Experts of a small language model: 650M tokens.
Below are experts of layer 4 (counted from 0) of a mixture-of-experts language model. Rows are named router (the router's row for the expert), up (a neuron's input weights, with its number), down (a neuron's output weights, with its number) and show model dimensions 96-191. Each number is 500 + 25 x the weight over its row's rms, rounded and kept within 0 to 999. Numbers have three digits each.
Before each expert's rows: "comes after" lists some tokens at least twice as common just before its tokens as in all text. This comes from a sample of Wikipedia text that the model never trained on. Tokens count by the router's weight.

# expert 60
comes after: " |", ")", " |  |", ".", ").", " |  |  |"
router:498475520502480503550561512493504526520526495511482494488495511482488475507511523486499513494530493503463493520549493507517516488500539470555486533509551471466501545482504463453526522541512503496468500504526441523521512451480466491505506479505521508529540487485507530501499524531532489518
up10:548528485473507507506501506516505507482486492513469490463510491500508506514486553481465521531488459520502513501493541513494490496526488496500498501480474495445528475497536475499487478536497506503524547539488475493551538502502485495483446522526514537474466517507508509517525485545521578495
down10:496542458490514468534506517490525479497477532479485475497504524492507537537484492527458525535560501503473508533472500484478487512486479521483529506438483543486518503508513494493479499490487490527527493517460516473454491511489506494509479496525535502538513478533491465472477482528519529533
up11:492520524490537475468486532444457565502485518482475533495473478521476507512499503520456548459465486483507515506526536520482524514486487457483490509501503497482536442459486464491536523514480508487517508501524465512504479489481502535504501462507497499476508512468446502534509504521491514484
down11:448469515466486514554522508503500491481504532514512465511481507503463469562484525505568489520483453481498482515487492499523493503492542483502551483490496528461527487522499477542497438509512489483514496490491537514499501507500477506490485523556452511505495517520513457526514525491498536514
up12:493452509511536504522525554512509489528504486500487511497476528511516456529484477487491510516538510479486464487551464466499529499497478511484502428488504463476545537509529480508478507489532489476456523513474506483524522502511504482477543475469513473533502489496463543490532524466479522506
down12:494492529472462558527513479554498542493483503504506511487483533498523542481511534503487463449511484455495488510497477496515487487565457489572483509506493485534500527505487480468477545470534504515520528504493476511520503513527469483456462518482548521475501456478484483516471492500483499487

# expert 12
comes after: "\n", " |", "3", "\n\n", "0", "4"
router:478474539505490459524530533498464506509517506493493516475477471480483485541556541521524513512535494473513494488530483500495531484509520467537492563530485462500502497498493469467500523476522499460479494492494431508484504463488485479477520474477509487560495418477488524485505497579491496513
up0:511478459526458475481501482494513498516499504532535490485468489493500491550473491536519501480462494518510476488503499486491506496508534547492503499514497489491501457523521525515483511532439512517485533460576486528460500504518469491515504500490494517492538459502510502474539487513512484495
down0:566476480523509494489478550526502501476468474486485530459519477519493516479475503481526519499467507473476497478515466545506536482487441513470525532526527523512546491489529522535517498494526513486481513497518466529475561492489462489478523516506518496474429498491489492530494463517463446527
up1:451504467511506514497478501547493461529528504516537445502506496530418452508511507501529483516452489492494517504490466522486494501527498533517497542567483453489494468489495493540488513487475527516470503509524502537496505497518509487489534495445485465485490465508527503526485490497539494493
down1:490504502518467510501459501505488499471464555493506512536493472504482522552530504518493484483493522436453533554486449488508495529440503484491458519501495497488534508479530575509487476507488536504468532520455583463516508487504532528483467512508507504526496463525454508495476487493507486481
up2:499542533483510477494524461524491500475485510497517514480529482479494526489504498523535462505508477483468515510482542490526508453507489499532490524543518465549452500507477527495515485494492486506472484501483476452487504464506511508509506408514496537471480531506487483531513479532510479502
down2:502477488525458527488493467500522463486531486566500509469446492509438484516473507539524487519525513495524519508481530498492468502484520479456533500530520524493493434491488526523483459456467546481473481521511504498499520477455503494485512514460509508504549490495494524533550457495525471512

# expert 29
comes after: "\n", " •", "25", "21", "23", " |"
router:541484529506490511477539481498505492528509502518467498460496531489469504545519513525499505516503497502474515481535530496500510459514506498531505552538506487482489502509476497484490505504532492498509505467511407514500524466476471495496521467487469480494512494530501467510505527544526515541
up0:524475511495539490507511461527504450503493519511508451466482534534479495531567547479492474484485505502508508560517562501470481498509515496491474512561521507483475476560525483512488483491498503491507514530490486462548495500550532519453498500491523494522493444498425541540477487478542545505
down0:496492485535514515531490543511468543509468503474490522450488498560509488502488489486484508498480459485455495482487508487471481451511520499498515517518514501515482488526516501491500512510513467500506524437566509477452502484467532513489523517464500487511498500528504502483511478547491521507
up1:516551530496494497482464510526474503484487504497452439467508454502536522427536543506486507543552469461522491506539520531440511512479502480494525467511516524504537499515478500515511534492503510491460489508521472445502481516484476532550535500513492507523549503509474542474561519540467551524
down1:515489476473495496503459491498513492472429485511502482475492485475565489486508500517509494548470467538478499454501494519520472484469500522514470485484513475499481508506515499509483472537494509505508476488513568510445473501505494490529473527496504524486473490522519507523474455504531484498
up2:523494541497620480493511500512534501555465485517490499493521528497533502511516544486480507473537497480477493521522529485438474503532523565528495499492459503484484485512502522523503543525486516470480509473474477497488502509497491490524467462518453513518468493496463507510526541516484498513
down2:501518486483500490485520540483506482494498490441511481486488498522517470484511490485518500467425538525512482553434474540479552498511436494521572490502478528526491511530499524535509489517547490457523497463503532495461501511423478539485549532501546520495510519483480458493480494480503502517

# expert 14
comes after: "2", "1", "| ", " | ", "–", ", "
router:507524553491504489500523490538523490523502509503496521470520527509475468498497532541499539510529488530470490458568492500527529490489506486557466494535533534473510487475500501501492518494454556504470448492511439503483511457513504477531504486479490529481485478523495483490522495513507499497
up10:546489488470466494473513557495451527523497463534435438495468485491491448553500491497498483505438507481516456510483483501463480459541485509520513505470521497539525525495484538514536531517533520467505546466496474505524510474519484499519529507497469478533497508519525504526490508515499509495
down10:491492502519488514540525467491480508475499542526547506494511492499481537509471544491513501462495515493499473519464505514493502494510491482505514485533486487437439461468490471476442493517499477519547460541503565479493500535488508509491479501491529523453501473473489516498519509520500509541
up11:504511503509503539490485514484485481511536461558515525441468505511461547499564510508476507547479530499468505487497484526516519465517495516487494506513485484511475539498477481468482460488505485526512488513524477499449496488478499493456499500492484477504509497481446529521518461486473506486
down11:495487533496522446535477522513473488536510511454431538537517474507495498462464513528520484508542490447538485522500533500533501500521472506458447490506486457528468528499517456461496474490522453532532469541504496515501541489496533464513488482555507512489490500543506461497491506454470531509
up12:549516490489538510496489530494482491537486477484502492511477509470507504521511479473509456493539483497523490456488496492492508460530506466482558501485512458521518552535520493493475521509509531498483475509517478508481514508486507518521508530485500477520492479450541550537452493483556464515
down12:508477519552509505487574502496487541523519545509508548518512503513469502508514489490476483504515526487521488506498497513521513529506495492532454507559480476467484498517516474504474513558518494519474497550500507480493512482439501523462438462545517483479520531512477516525525490516488533555

# expert 61
comes after: ".", " ", ",", " | ", ": ", ":"
router:503480514506492483530518547520495472511519483530491533474553511496500496532531523531512505499539491515495460532533472487487544481497532515563482513537513487474476528523520492505493509535464549520481493512502443513469465483484477502506497481480484482501497469521523503481521497517501465541
up10:510490496519452504540484525492498527480498469519511492500514466514483447497540551502483529526480491494484504525513540555535487507469511516528486485475534476499464509509523517475524526535542520501492519552502481487498509480524530503501512478487483520505510494496498474524514472458498518502
down10:481536554505535457472503529502494520450498517478503474490474520543482494523466514488479492494476487491504472487453507488504542461487491511476493495459513521511487450521463474538499449528504459494497476511483516505529496517485534522488468511494553477490540522544548458515528509474496509486
up11:492446532512526523510487514494466515484494491542493530500510507491456459472476509481496501494489518507510521454494490553530505484492500473484529474487490495512495444464493478454488491540512491519516502520519502482491491524502522510481568555502485472532489470504463483449473467518509478491
down11:546468467517536523464455498500503508525532483508501495518410533525473520477529473528444496513482445529514504511471490543550521521508499473535529461497544498504510499502488469500505546498503540464476504504517526554504505515509501497509485507489515484463479497507499492494518500502509487471
up12:516547529481472501497495521499510494478494536460489505511506479471481500504528529457442487517518535468506547517519490547509539506505503458506500527531505471509537525527506454504538531479482477479518539488499474521506478474523472489483506561510474499476481519489508489491524470476522548523
down12:513505516530516471490464526462463440506494530453475509512489514493503523501504465511524461523521503521499503513447520496492533477463484514476491505493489489494506507474510499501519521484530466506488538457543442537529471504510498508475520480515456476536523458476521471505489521500554520504

# expert 20
comes after: "\n", "-", "2", " ", "1", "- C"
router:519518532491504485488534511489514482533495507498460515487496516473474520507562532544469492531515464504490480499519513527534525472559504498499498525530510514502538496492488468480493527516506507457494523451530446526439480446487463497525505474471479497492501453479487462520508490500473486505
up46:474487496464500509489499510524513499485533477531528537489493469486468467494477482531473490473522474512512475450483498536510498496465489484526513497480502512548525476505513496521513491518494523493509469534492495510535478494515500508482546561507490540505437494475521504480527515470538536520
down46:517516506455523518500512518496484524547481498494487458496497517506486519461500473531486478543519522515512491495465500503564485508484520508464521532501508493482497516463482515491530466478535420487512455503550556492504490514543523475483522489511486512484538521504556504545523520454521484494
up47:471459511499521512504520492494473478505546484518496518506553481443436474543512512473528515518566517511490518485531499552476458505494516499516471529484455465457507528458520476439507522526487490502492476506488487511473542513470460461488494523471503495539510475458518455528509484578526456514
down47:521513522545505535505486487509508521476526533522497441458524530542509509491529472480462518454541450517521527515496442509484481452494501511485508495497488462488493501508519549488518501510504465505505466463466511487479511512488469484537514483491513535528451496534478500508514526498474518492
up48:512475489504523514525490515474483493502488500484484495487504524460454502495509468491506500500491520501474469493541488483502490488514526526535520526467486477522479490478509480505498461498455485536507474485489486512480500475501498506480495557493483495534511496497490502489476522484522517514
down48:459477547491471467483522469498554522493488520475461513452511515549476476481507507563493475497499535495514484506497486517514485513506504464546493455509484536475554510489490472474489510462494433540470509463536620443480504497469513508547500512529526522486466493515523480450475528544523521495

# expert 48
comes after: " | ", "| ", "–", "; ", "261", ","
router:489523498469502478508506519506523511518477476523441477450505494504487531528511502521503514517529475494483457530569493477478518475495492482524505514526509493489504504507506468514490513499485518538453503494494424501480489443483505543550502468485484521478503490512510501506497521519530483511
up10:478481514534480544496547463519506482504489462501449521509488486515488486482532489452490515525488469508499503531496492588507539506503507525469500508481496487464506507504479503503477505508482529483475467489518461500497511465495437478499538471540491502515503471513483472542522504532458493524
down10:489519507504497548453464503479456435483501515539529519517480482499512471517519486523549493455498497510488548465491471474455437543471463481520550482472466496514478510501496502502528510510494487532511479508519535471456521498553496499493518498496505522511511472531518482488413459500524482505
up11:504488496496508506475507457494512436511514504505473550490479511510491525533562502492522540489485499517512509480509528507510526500509512507509548472528475518496459456482495529520565550493521518478509529535501487482498479492491529475520491479442484501530454502470496455505527482473465495591
down11:536499531482497518471523503481491498498462529485512487524475505492505456482500479501512494448480542547491515496497469487520484513479553545501481479493501560492511493521480481476511482489532493459529489485482486508507498480499498541539452529495479524484473512526499446495513537518491492487
up12:467490576479509503471497496519456524523481477512492467513471514517470559526496464512502528458450497494516488530554500494550508475504521490520524527487492566452490518497503492537521485498533535475508499469469485540492533475512495500525520475459509485472532485489512429501494504483490505492
down12:494505500491448513535462494514559525525516478454493518517544504492526480519490500542473511498435531508520472484468543486537492518507498542529534493509520500492521462515457483473475474513469502527487478507489547497493493459494493504462496525482517490481514528495468496504501495481519483484

# expert 26
comes after: "\n\n", "\n", "0", " JP", " |  | ", "andidate | Votes |"
router:480521537483453516472544505509524498490511482512469482499470507481452507519531519531504492524506478490503463525517504497497550494505512508568551542522508505496481491475497448507477514506554493499506477499511437526495493457498492470524508492487480503484532440477496465518520514525497525512
up46:531507520458490513504470477476518522498518503492518534478463473477526498512522477496500532529455495505478512486508496505483499530509491487486470492511511524475485536521500492543472466462502509494516489513489494453515475505509459528473521539449459492453517488543535480511491462479499532506
down46:487452492499520502498502507494480490505499516495530532481504500487531477542527510494507525467530529494453499493527507495496506521519544501473510513515474495523484544541514535553504484497504501480520481480504501508518454462444520504465454485508484509506540488510502452497471533479484475550
up47:493513498512539485462510492557497494519527470505493467474538528514489468498487483496475478514484531499489512501481481480497520482475535483458493476485498554475535488461523500515469493470484539546511509523530509475473525489505513481504569545517496502487539474496504531508487460492484527509
down47:509499544541537492492507471550502502477502461514509463477543526465519544499506516488521492549509492484492521458512522457538470515468478533463505494449446513509547509510485483504498453475497520472495481479502493523509485497558488497497529475498504511477500535462495524527522502482496528510
up48:475463519515482496497553468502513496538474528518503493481500484512475508483506445475497515519472484512516509488525496544514522522540528525482511498475456505510492497484503514508477549495490514498475513467513471512507477495541553549499469440471499508516537485484461476501497483486475459513
down48:500503549480493534524527536522475515480447525494487525503476538516482512497492510490504484485471481552521519491520486567550491492538495456486513517487493490519511516521504500483468470505505523523539497463521506548475501486537510530472511497530512536522505509502460485481497486502496470485

# expert 15
comes after: "\n", "3", "0", "4", "5", "2"
router:485459545502504489519561499501500510494515499493492472488464464481444487521553501524511504491503500523482506519525502470510556481504533470527507541510523477487515490511511479496521489522524486467486494478507429511490514488525495504461515468473480461501547499488499483473551502527490517533
up0:515501537546490511480488493501507519487497491519477498506480504503491486473507520453499510450472530517476485495541529490451475498485574499511498470504492491487492523496530471509544467503475521529486493509496486509537534444543499554469505511520498477499480516496488491442515517486493471513
down0:489450499478494473469492525496501512496498528460553504518535493495507509467493519491457536494472531496473578511499493467444473535489516500521489498482475500513483462503524546531533446508502499501479536524478464493494486509543521501479500466490539508517500537511505489526492520481491474489
up1:488492463528505492500523548463494471489483507485448469504526518481488567515475510501511485531490495497476493464503457489541451478469498464529523487526474508533518566510500518446463503507511512486483489491491467521485531474528491592496518496514491476521491500476545479486459467524525475496
down1:506468493497472503497511554468476507512523459537467438503476502496498549524501517521486500473522511504440495529507484506518482486485468474516508462467497486483499496495520494553481511491486496493504521500506531460510532495536447541484478495514485469509496463507482508484481512473519489520
up2:546554523470507526479533491498479558498523464566524453522510451501527478516490491494465524481489492527480457482507507486472462456524504470508487495497507526518479520516595499505525530521503511517510493496520470510464516493493539483496543470498470516480491460523506488524489485516571506504
down2:528513520513529511512484503496517482495464509482492529490524511504502502521503490491560458424523445525480483476471493512525520452511524506507515496533505493464491476469483504507485472475522540505480495460531467534506519460449505485482485460487522535520482528562516485534488473492490506529

# expert 4
comes after: "\n\n", "\n", "|  |", "==", "===", "'s"
router:475521522516507539468524496527513480515479492522464548474522497506459480531527503487504516508522483493482492513534473546468516496518537445562504514505510502503492491519517476485461531518514567488487508503508414545523503489533501490517506462505470485563531457511503489521521493526527516541
up0:451473477497513518495522518502495471503515527463492508492523489537487473474496582535524484516517511504474493489536519453495439482510510481459523529470473502477508508476499503511537496504482446491528497483511492470484471530538504522486470470519497515550499494466479526506492530507461513504
down0:481492498480510491495457538453531474503518452492521527522475454501537539538467525493439461539456454502508504494513486535537468469452452533498494486502478433518453469497484509521474523483499498455493492488486492480500536507506506470526495479486515496511495494493539504518533548506525466502
up1:476514465553479523482491512530510464486470502489524524501528482519516541481540506553536463528536466493517504509497509513520464499473525533476547518530562449481525477498509527479490525496495493506453506498510478502512502510485484530460473530500462493510531490486500473466478473493472564525
down1:504467502476509472549501499494513462531505486459541513505533448477511473491523496485496515498527455516495484497499483545511429563487469491471510516537495455485483499516476507471521503517518484509549528517461538482514515489491530502507518497529482466513498499544483506451507525492534465477
up2:487498465528501515501519477477493497483541492478465519500498485512489497493533488497514480508519507464489489511494501494529514476532503496502499516515483516505520514537519507506463520480483449470502515513528489535517490492482497506446459477525493520500559496463507531494485469501510503531
down2:528507489434552509532469461493514497488486466480495516534501500529526513508511476510444429483497523532486475513514498528457490492527516532488524460515512492521469484480487504466472468481517482539478498479478497506516535541444510542518480472517514480529512505485494523539521497460465483510

# expert 16
comes after: "1", " was", "2", " is", " were", " are"
router:512497503518523516506549521508522483495524469488485533436502499493459476499533528496499525526506475504480468490538477509514496468514527495507495508526522499444466530485505487487518512523502547551502463510507456525449534463500464492514543510460490483467532458459532466507531497504530485519
up0:540539515489527521530501542474442530499514530542498551462489479511511502494517503488467502490477516533481483503502491473502563517490482449484521525527485534507473442556499488513511502532501484511433560481469504496536498487504499521503486486539493494538556525499487514483443503492515497506
down0:499480509479482519518496490491515477494481478500540505488476501504509534541503494503461504500491507501470501516500509506534534491520491471365476515539489481501477501535481472524534497535497482504474491461499604490490528533534470544517449503517516488478535505497500502479496483494455481479
up1:480501522525536496488463464491530512506509508501463451513510475461482483495510467502503508520494509517477472491488548491527491498512481528501515479531527469523554511506472527472493471517480540476523514466513503508495485476472560490487504537510519505489453488474517513521504530491484542484
down1:509498504499541501527473496454511482483496530499496493487449512528482455454448504513481533531485457507480508482488468451517520483481516475455481528457525498507476487535518514462508504506486496446482507472488480527537494486502536492522503494458544474499463508501496523521504458476532493502
up2:507494508512477494472453493535503455474520500517467496476512508511493504531485524493553470506517535519508470482550530467464532469489505537555521500476508463473541510499510513527507512518483509481535521505524490504501498463514469482515555468531508466509485565496471507501492495518460455527
down2:497524538479475486487501530490516533487504484548523464528491477443529476462488486542510516492494527548504480454479517480526487497525483504556502460502485499518541456477475511500467455508439524508485495547504510529512518477554464470477538530481493513529554540471524482502529544482512496488

# expert 28
comes after: ",", ".", "1", " (age ", "2", " (aged "
router:517500529500486522504537491506518487516506498541505511460482502453459509540532512517490508512494493494470448511566532517487516466481498485570527511545517482505502455482488492488471486513491566519481483497515410520478483481477475512517541494463498482471475502526500509504529505520504480559
up0:474482535499568475484536510473493548487516515480487501528508483537514493480478456541483479480548505487486497476543524476500538497493496517522503535480501508519474483542497483539473489502484527511472490505488462495539466514524470505507458444517500490501485461511529496515473531485541556516
down0:545486501503461505485510518502497477494535477460453500504543486517503496484482551522490495533480516539476519513498519526446496489511521504464476474480498510519472524511507462539510474523532494462495521460491552494490514496474498497515523465472495472483422501485486533515547479421489483549
up1:505448507501467474516507518519531513501480501509472535452491478509526498455517464489509501514536468432482506506541533471479537479496507448532552533549501538475479505508498435562507474472491512488529508496496456491480509491572488516497480466510493468514510464483507469469494463556473516516
down1:520504531501509473504549502516521478490469499512485489513487498478548485487477518529503475520440514454480467495489494506544504516478467493460515515515458525533497472513479563531483515499482487507528495470526488493516530505469480492520503474501472501506485477503496500484526511475475487448
up2:480537513543474481466495538502454513511501454465460546521474491488480507484492507543498497484503438514496551539530515482513541516464496514466433476523494477522503468528528492551513492476490482467479513460529491519525520516467456527502525532539483505501487504542491463511478472510482514531
down2:482493537456493492503504523494494500473504459500531527495478460490497490469489488541513495445452497518480517473520473536484514509494515510519515518467486518504496455464500492517440485468481525486479470504479496512492491489517483533500518478501532473481532494556516489506487509489513531507

# expert 42
comes after: " | ", " (", "″N ", "| Party", "| ", "; "
router:514512520498514484497521506516525502531525510499444526478536501508500504548497486497504510496475498466502444489574500540488490499533542486534509517524501495489509507462482509486460535499447566505490501462476405520491525463491486484535477463486474460493508481514521479498543498564550499477
up0:499482516476511528474521470507508463500516496503486493485473498506493524525492490457525514522475510534519559545506516500507542533524524475488547530497492456504477519474501534493520499531464498501538480454511496487512516506539525467484484506519508523509453452497494513497512495520478588514
down0:459526545522542490490452474543486534536512497466494476487467513492494515512491490508470482495520502463499480509509489469464506545533505481506513489458531521508520470540486517516503503492500508511514537488494542478480515464510558497482529517539537502524517510499543486463509520501449523498
up1:532509514518470514521495512547510499494564474554492512498513497471504504533522481504505539524506498460480497497516518524452474464510523537500466495540485447469518471491465492498478497501452506514474490478524462494485525483479460471478522478509497471464494495481533517501478527513531517514
down1:490480524484489519475500522485543490506515470500469471479534464515554468492501486536522498535506508525472529487483499515491481507523467530520475528483470515550482464507482522464521546526505498509532486493515477504527497519483506494514499481480511447553549494544522508485460471505501481510
up2:525470494549486509502491520481478484514494504502499507504497460473459478534492479515484540467509520508492489488507483467482484498506465485519520525533516534479499513514498466528500510483518513483503469526548467502522483475526507530486453489567509486466507469501478492487520511472484560499
down2:465507487530497480476476496468493529463538473480494455433512453491540524522468497505508474508527454477504447480496533522535492526485505467503510493487491530500525471534497504485531494487490516537503499481514560485545488471510502502507536490561514503515485473532537511518511475532509523485

# expert 55
comes after: "1", "2", "'s", " in the", " for the", " of the"
router:499503510447501489512524539508524459524492477522482481476483500484486492513552497499513550495541470526455473521521467482490516467502539494559520499536514493500443484480514485515491524528492573526515458509525460509484495479489455498511514464465469511506516460490488489478527499525508506509
up10:484498512518496485506500569493456541511502552506488465527549502481478501467526476474520525515536494491486543478497488522457488519481573504504484485520508481484505526517553506461507526549520468550528550495493505477481519534493488528446509484510462447520538521544487522543490526515535521514
down10:522522441451534502496466513487525520500492465471497498492476508507512528519499501532467489511498511445489506510485511511524500497526492496475477442480491530514506467481512487515507545515482500461523491532469544458484475514513528489470484476478468546497510511524480514463474464495505493441
up11:504530496501482530527571454520519492491469516492538549486494508516470552517491478499533482470469523475503552525532479541478513487478507525537435499514491519516566499518476468496523529503508498486532549485481482504514491482525475494520529463502513509492469510532497496495484516480492494503
down11:474483483491491506475501510465494534512450480521543498471508484480507467434534471494486490498513491503527500457517525501497501543519472499467491520506526539496515446519438515542526493514487533465520490485469528557480473485556487480493510514513529526497481501498473453531513519467493437518
up12:507467508500462516481502480503467490502493449494470532481500497491479481467529455480533468517466503523498516452522502502565499500502493490499467482543506485451506491565480486518451505480499493486504494479508515513515494510494496512519485467492536443508511500461494442504543475498475512505
down12:504502513528503521442498521523454553456491455465473483471527514511498503489483512476498514512489518462487500464550496487535526478484517526498518466507506517508502470472457508499513474444534508485478518493498497484518498477483509472501526454506513480501471492501488463493515467490487495519

# expert 7
comes after: " | ", "–", ".", ":", ") | ", "| "
router:499517490517492471480526510519510476518499482510488525481478535500474521519537522515518508501500457487521431491529512507533493463483518502536506544565498498495499503501501462498479538503459559526493478465518434501514474462490498502515486484502483497477511482495493479508532485522488510513
up0:502477527460518447481537500517444534519489521526502538490500532465527511505496507514477486468525510504496471478500566497462559488517521451523517549505522527504497497532514502448526487471480504498495515480517450500518492512505536533518466483510497505549501540520526511500493523479522471483
down0:541508501531508514515511520503516541488518474509468503493514421503482494483476519532480482507534525470503530532535511467477476477524482508501475442587495515473489488466508479535511472520556516484501510510510565498502516488507457535489513526480534474504487503502519510522487530516540505520
up1:489527467528505520499518518551535494536484489490535539445506503523511476470526493501530484486513472561504511493515499509528515511525509485512519507516436497484512474507565491481487528514509499480503500448534484508516539485456487483504496479516503518529501538516483460490464527490504519515
down1:457505520468481528505518476474513562523489545507486546500514481484522525493531486502529498481519510470507490544556497501489543483490514493485511453498506522458491551476487502496516486513515474470496516431502539525503472497497483531529484522479520467528504513500527534484495487486514489428
up2:494495513533508484511503467515533511555530453545493470473516521501476541517540489516484490519502523503476544507514538444512475453485520525516457495492515494512483524483541542491532503489545505520560526464521482489459503505525508515466478456515501482526482482508526493511513487452505502474
down2:522449507493471513532484503477483507504486497509532523513430495528527526438489522508473468490478510562483488480440452483521469508547496492491501491518532490532486487510486507488490497495478477492462503449509471521514477511506541489500505485521478518479462528495503496473519505509475488486

# expert 17
comes after: ".", "\n\n", "==", " |", "===", " =="
router:481487499502495476505555532487492494516526455502475484470502526438480514510528531517512522529527482496459483508518499488500492508524514461551525522492501537471516505484498448455496545509483492506484451519504428535485492476500465487494486466495464510498558469515504525486507499537514497543
up56:484503482490497488516520514526491507520514472467514511449491517470481468540522541467504482499510517517518489484517518514508495482474531531497517522511541471495493499495509533506463536496460509506489515493505466496455468516501495505552502532487475492431443541489484453505482480526481481499
down56:503557514543460500494524533494514473474492514479508492520512487501490471505472514495449509468472521492494481475497481518507531474511535506487510490464515494497505508522531492495531451530530516507534499520510543504465466523500503505472501492472452539516481499490527485520521497486495506507
up57:459550485509502481520537520476481545507496472549504522504476493502483477517439475523511504481503527514519472512512494512478509482500523494477515535529530466511545519510499497474492525477531510500440498498541487495491510497492526459512548533450521473533456494465474522454498497512503499485
down57:491492437476490499527465481493494453507544514543483512477514471504532482576521492478475522532483422492512524516505511529488499507503499555530496484526495443455530537470512487516507502527490509534525459471515524487538460529509513496481529483493495462482476497470490511509503467529476516469
up58:543494503537487509502502456519500511511458505480505495518485506556502451463480480513476519508473502489475474501512526484504485520508512498475533503520550504475443493470522520512492503453511512503492471511521503482504482523517480505496496503487498534487509480461499491510490469476480495473
down58:497507511490481508541489537481512506505510494542524504541479475502488514505503518508498496450498511514492503501513501501475525457500533495472493500523511469500455537501477497485524464495504547495501498505499619507500499526507505480502497490480506471532486517486529501484485532486483529484

# expert 51
comes after: "| ", ", ", " in ", " (", " | ", " "
router:485468523502516461489528533516507529513516518518484516491489504473504513540489493511489482501521524522498471512567497516484561489494484508559501523531501499502484498507529496478516516529466541499482513456480409527496489449470476532499519460478463469509489458521496502499537511542538529523
up0:490467488533510511555492514494558528504508485492471466483562485532499493500492515481442476536565443496496483509498493523488493490495458462555444505497500510497472550512495518511508534505511499539486511527505471513528507510502477506522498529516466497519573524497523532477494476486534510493
down0:526490505489509511520464467509515529514526505506545522545458494487523505501518562484555485484489498520494502513475502472488488497510486529474528503504509474533532508518478483486528538506504508479516470528502536486457480472560538460495475531464531481513502474487555547495471507516475502508
up1:478518515486465541489524492524581498454487511487506505470524465477504502511517528460481480474461463499513506485527497495529525460539472508525466490476477491532461513484497491471523482544503497511510508530506475514512494475519530486566532504472510534456488488524482461440452511469504426508
down1:522498473515499462514489506476490501490489504534511486487467510513486507481521517469408569507508479466525506500487471514484521494569474524474516440473517465524551527534453487528498513501532468518522506519467473481461436478472475507464476514458494514524523482462500519495508532478471519505
up2:496499555549462513488508483528522478504493492506424496457471463473480550526515499491461512497507489509471499479517549511510527504485500478449527544494488501469481501524527505472507518488493464486505473527475511538508488495527457470538516497497522507491535501462484534501507511482531514521
down2:511494517510461508492543503456513541509533524490519509465538495485525433525518505525529525518528528471509532453534487474491471518505504524527486536472475507539455484540517531549479481545512576501536509495511461509473521492508507499510479471496444479479497477491496504488493472491493517498

# expert 57
comes after: "\n", "\n\n", "\"", "- Location", ": \"", " '"
router:500492543507502509499530508532522501492500497554507535480531485495475484513557486507482490512522442503483517505554465556514501496525547435530490553485562503498492508510523494469496527511517532568487497512521438516498493467495485506530521462515448483533523510503506482498523521526528499538
up0:478541509498484508522497521533452486529543489478496485499490531506500469474518488465523534531480483489482484528504520510474512518462516519496500533523502481479495574497520533455460509493458538485496526514504493484472578473507554494481527427500501476437465499485511514503520495525549546480
down0:486555497522491451507498494509503511507502497488489496494495513503472520557511506475478528523518504421523465507487473490526483510515497510539512516522550462548526500520509494504541467491489497468486499495464476515462505525501502470468493491512477463490485457505467441503510465528498514518
up1:483502494510474486496545520505506499541497516525436524482501528514462482549488463504479496497515540535471508414490505539464520450501500470498451476545483439524531501509513514476487503513515500483504490484481503494463471477518474511515533543510493454557505462495527561482499479527455499534
down1:486478514467500480505486492511466476479509513496484521463516522513511462524466520533569439523537513479474495493517515517488504499470445511497486512473476476518491452541504513551495536487486498539520480528565491486504495570494489464503516515477540524521501493491520455504541454494477516478
up2:478470478495506546512566466502521497501482542503504521510504486469461506494507473515542499534505524458468476505533487500494495509504513502485511522519513518466530504507475455467515490523524496506498521540517482522497490500494522542511486496480486495508476505532499510464531495511511505558
down2:483514505469519493531511508514475488471448566476503475529496525505513528491475501492496525512498495495505514470555472531482545522497512512542544512530490516495510491522508538538463463501530520486487457474481492507525512554512515558538479479531473503482464539484530565509491483494457509483

# expert 24
comes after: ")", "\n", " |", " |  |", ";", "\n\n"
router:490499558506517496525509526517456478531505501517480558474513537496485485549510493513502459521546495493468491488567502510464500505479543462512490513525527497485495523486496498472502528493489517487492477492480430519494513490499480514524477483517480477508544478507507487499510514507490503517
up0:477502496514490449498511509515500497485504447537508475481493457476498510541577488524498481502512465538490504521524499507512517499494504455479537534489458481505533450524506484541517504507532486523489478486496515495526526504494471505553489445498448488487529464513450491496507477493467526514
down0:492514505523500458480495499476524480494481497483493489505466472487479501498428450493512454467495502500487491493526508479445492523482495552455504427482472489509513511524513485506501501532492488507488509532505553474502545491506493515494534504492435520519551527551478476505503503487513469505
up1:523482488526472490434507531510514482521509483497453487487500506500493509525535470533509485493488505515457472504484498516494469500478542481519479554476539511493519458515509478528463505502485530523505527493522490447515512508506506503508517476561500474488505465479520490539504499511481520466
down1:490513525516533518488489508537515482459480541528502506517468461533545451499500540512508443502516509512518485488499518490487538485476500516510498452504473404493473537483468510519546482513477464468490482492525453503509490465489553529489503550496468503537511487509498541513492480523501520520
up2:506497532515504490501571460497502500495500519513506527444506469511513523501510523526478466514526469484481459538474487559471515516557479499538494508481514496485488523488495550479521469498485482489514463501488500483467445485450481499550471485461490501513482454503527503512485497542514483524
down2:529512517518517489520458519456477518455495497509471481516479498494570471545521475475505546481469504478491491537500521451480531505520510512527485498509504487458500505495483515540442454504515503427521503516474490506514528445541480510483511498503556482528502461527518512505524523490464542494